config = dict(
    d_model=320,
    d_shared_expert=0,
    qk_norm=True,
    doc_mask=True,
    train_tokens=459900000,
)
Below are experts of layer 2 (counted from 0) of a mixture-of-experts language model. Rows are named router (the router's row for the expert) and show model dimensions 224-255. Each number is 200 + 20 x the weight over its row's rms, rounded and kept within 0 to 999.
After each expert's rows: "gets" lists some tokens that make up at least twice as much of what it gets as of all text. This comes from a sample of Wikipedia text that the model never trained on. Tokens count by the router's weight.

# expert 59
router,184,181,187,217,172,212,227,170,222,174,170,197,157,197,207,216,188,221,232,206,195,178,223,184,209,239,178,241,168,183,235,186
gets: ".", "s.", ":", ";", ").", "es."

# expert 11
router,200,193,187,183,236,174,178,203,158,183,197,200,202,228,201,219,221,194,183,185,197,179,198,201,186,192,212,216,204,197,197,186
gets: "\n", " |", "|", "-", "The", "=="

# expert 45
router,247,242,185,199,203,181,181,204,221,233,182,225,182,185,180,156,190,203,229,195,225,178,204,182,198,222,217,215,200,197,186,199
gets: " in", " to", " was", " of", " is", " at"

# expert 44
router,256,222,218,199,171,192,182,191,211,213,188,187,212,214,196,187,184,199,208,175,195,167,205,216,239,182,188,208,183,217,181,198
gets: " the", " of", " in", " a", " The", "'s"

# expert 55
router,190,174,208,186,217,193,215,153,179,189,210,180,217,196,209,200,186,203,213,215,179,192,198,199,229,181,173,204,187,169,214,196
gets: "-", ".", " \"", " (", "|", " "

# expert 21
router,209,195,253,242,211,220,240,206,207,184,195,163,200,197,200,217,200,203,203,165,219,221,241,164,190,202,185,203,180,196,210,197
gets: ",", "s,", "s", "e,", "i", "y,"

# expert 40
router,182,186,211,196,214,217,203,209,196,162,178,179,186,220,193,232,199,204,240,180,218,201,237,230,218,186,187,193,204,205,220,200
gets: " the", " The", "'s", "ing", " his", " with"

# expert 2
router,201,194,193,209,208,204,197,192,229,185,212,152,227,229,207,182,202,221,192,215,188,207,210,210,161,215,195,201,221,203,217,216
gets: "-", "|", "=", "==", "===", ":"

# expert 46
router,188,197,185,206,230,200,182,202,197,177,210,238,186,218,169,196,217,215,191,245,224,184,193,223,195,165,206,210,200,189,230,183
gets: "ing", "ed", "s", "ly", "al", "y"

# expert 26
router,203,202,177,213,224,211,227,179,190,204,204,230,189,172,165,204,219,213,212,208,222,193,222,158,204,211,186,203,160,185,215,218
gets: ",", "s,", "e,", "es,", "a,", "),"

# expert 35
router,180,184,225,230,200,202,170,195,171,223,218,214,213,209,162,228,213,199,223,186,235,203,235,170,202,184,187,184,191,191,248,209
gets: " of", "'s", " a", " was", "l", " be"

# expert 62
router,213,169,208,236,216,238,214,182,193,220,196,226,182,171,207,215,178,229,211,183,178,201,235,173,176,190,199,244,181,218,192,181
gets: " |", ";", ":", ")", " –", " /"

# expert 8
router,182,212,196,212,185,225,162,213,203,173,203,177,183,212,161,194,198,217,205,168,221,200,199,175,220,177,225,206,196,212,213,202
gets: "-", "|", "i", " American", " John", " Royal"

# expert 9
router,201,165,193,178,230,211,170,191,192,197,215,189,225,239,204,198,210,191,174,193,185,193,163,224,176,183,198,202,228,199,164,179
gets: "\n", "|", "==", "S", "The", "M"

# expert 50
router,213,211,184,236,223,194,216,206,209,202,192,197,233,199,169,217,198,203,201,199,162,167,190,180,153,215,195,207,188,194,179,217
gets: " |", "|", "-", ":", "=", "==="

# expert 17
router,177,191,194,211,200,242,200,226,211,225,167,187,165,204,179,228,192,172,175,181,201,196,214,218,167,210,205,225,186,188,188,183
gets: " M", " S", " L", " C", " D", " N"

# expert 42
router,207,204,224,198,199,192,176,189,210,229,199,225,216,244,187,185,183,167,237,211,198,189,182,220,223,162,205,164,212,192,211,243
gets: " the", " was", " is", " a", " and", " are"

# expert 48
router,204,170,218,208,187,191,171,227,229,213,208,177,215,201,181,230,214,172,188,207,239,217,221,162,213,144,170,194,191,210,188,198
gets: " the", " a", " was", "ic", " his", "ian"

# expert 41
router,192,190,210,213,205,234,214,190,203,175,218,220,175,215,216,211,195,207,237,199,224,186,210,217,170,189,196,222,197,213,219,195
gets: "\n", " and", ".", "===", "s.", "=="

# expert 47
router,187,191,207,169,222,200,209,226,232,192,202,186,192,214,204,175,219,180,210,253,215,173,202,221,175,185,235,198,186,221,196,177
gets: " to", " a", "ing", " with", " of", " by"

# expert 60
router,187,170,215,217,195,140,183,181,195,199,179,189,176,195,198,185,187,207,193,197,182,189,192,182,183,229,203,215,182,165,196,210
gets: ".", "==", " ", " =", " ==", "s."

# expert 39
router,186,204,231,220,221,230,220,224,224,186,216,202,185,201,206,214,189,192,221,196,180,206,233,170,186,163,203,198,224,192,191,191
gets: "s", "b", "ar", "l", "el", "al"

# expert 36
router,195,178,231,180,229,232,201,192,194,207,205,220,207,217,213,217,217,171,177,222,194,172,186,190,185,171,215,221,215,195,177,170
gets: "\n", " was", " is", " are", " were", "\n\n"

# expert 6
router,212,195,163,208,218,178,178,189,217,195,219,196,213,198,221,234,225,188,181,181,184,188,149,206,191,179,237,188,220,194,178,203
gets: "\n", "\"", ")", "==", "===", ".\""

# expert 37
router,190,225,179,191,174,214,205,194,245,233,188,218,184,200,182,191,211,220,221,182,207,168,203,200,211,216,188,221,173,225,220,196
gets: " and", " of", " in", " to", " for", " on"

# expert 56
router,165,238,200,225,212,222,198,211,160,225,215,217,201,180,186,231,189,216,220,163,217,223,236,187,220,206,183,203,194,193,245,193
gets: ".", "7", "9", "2", "8", ")"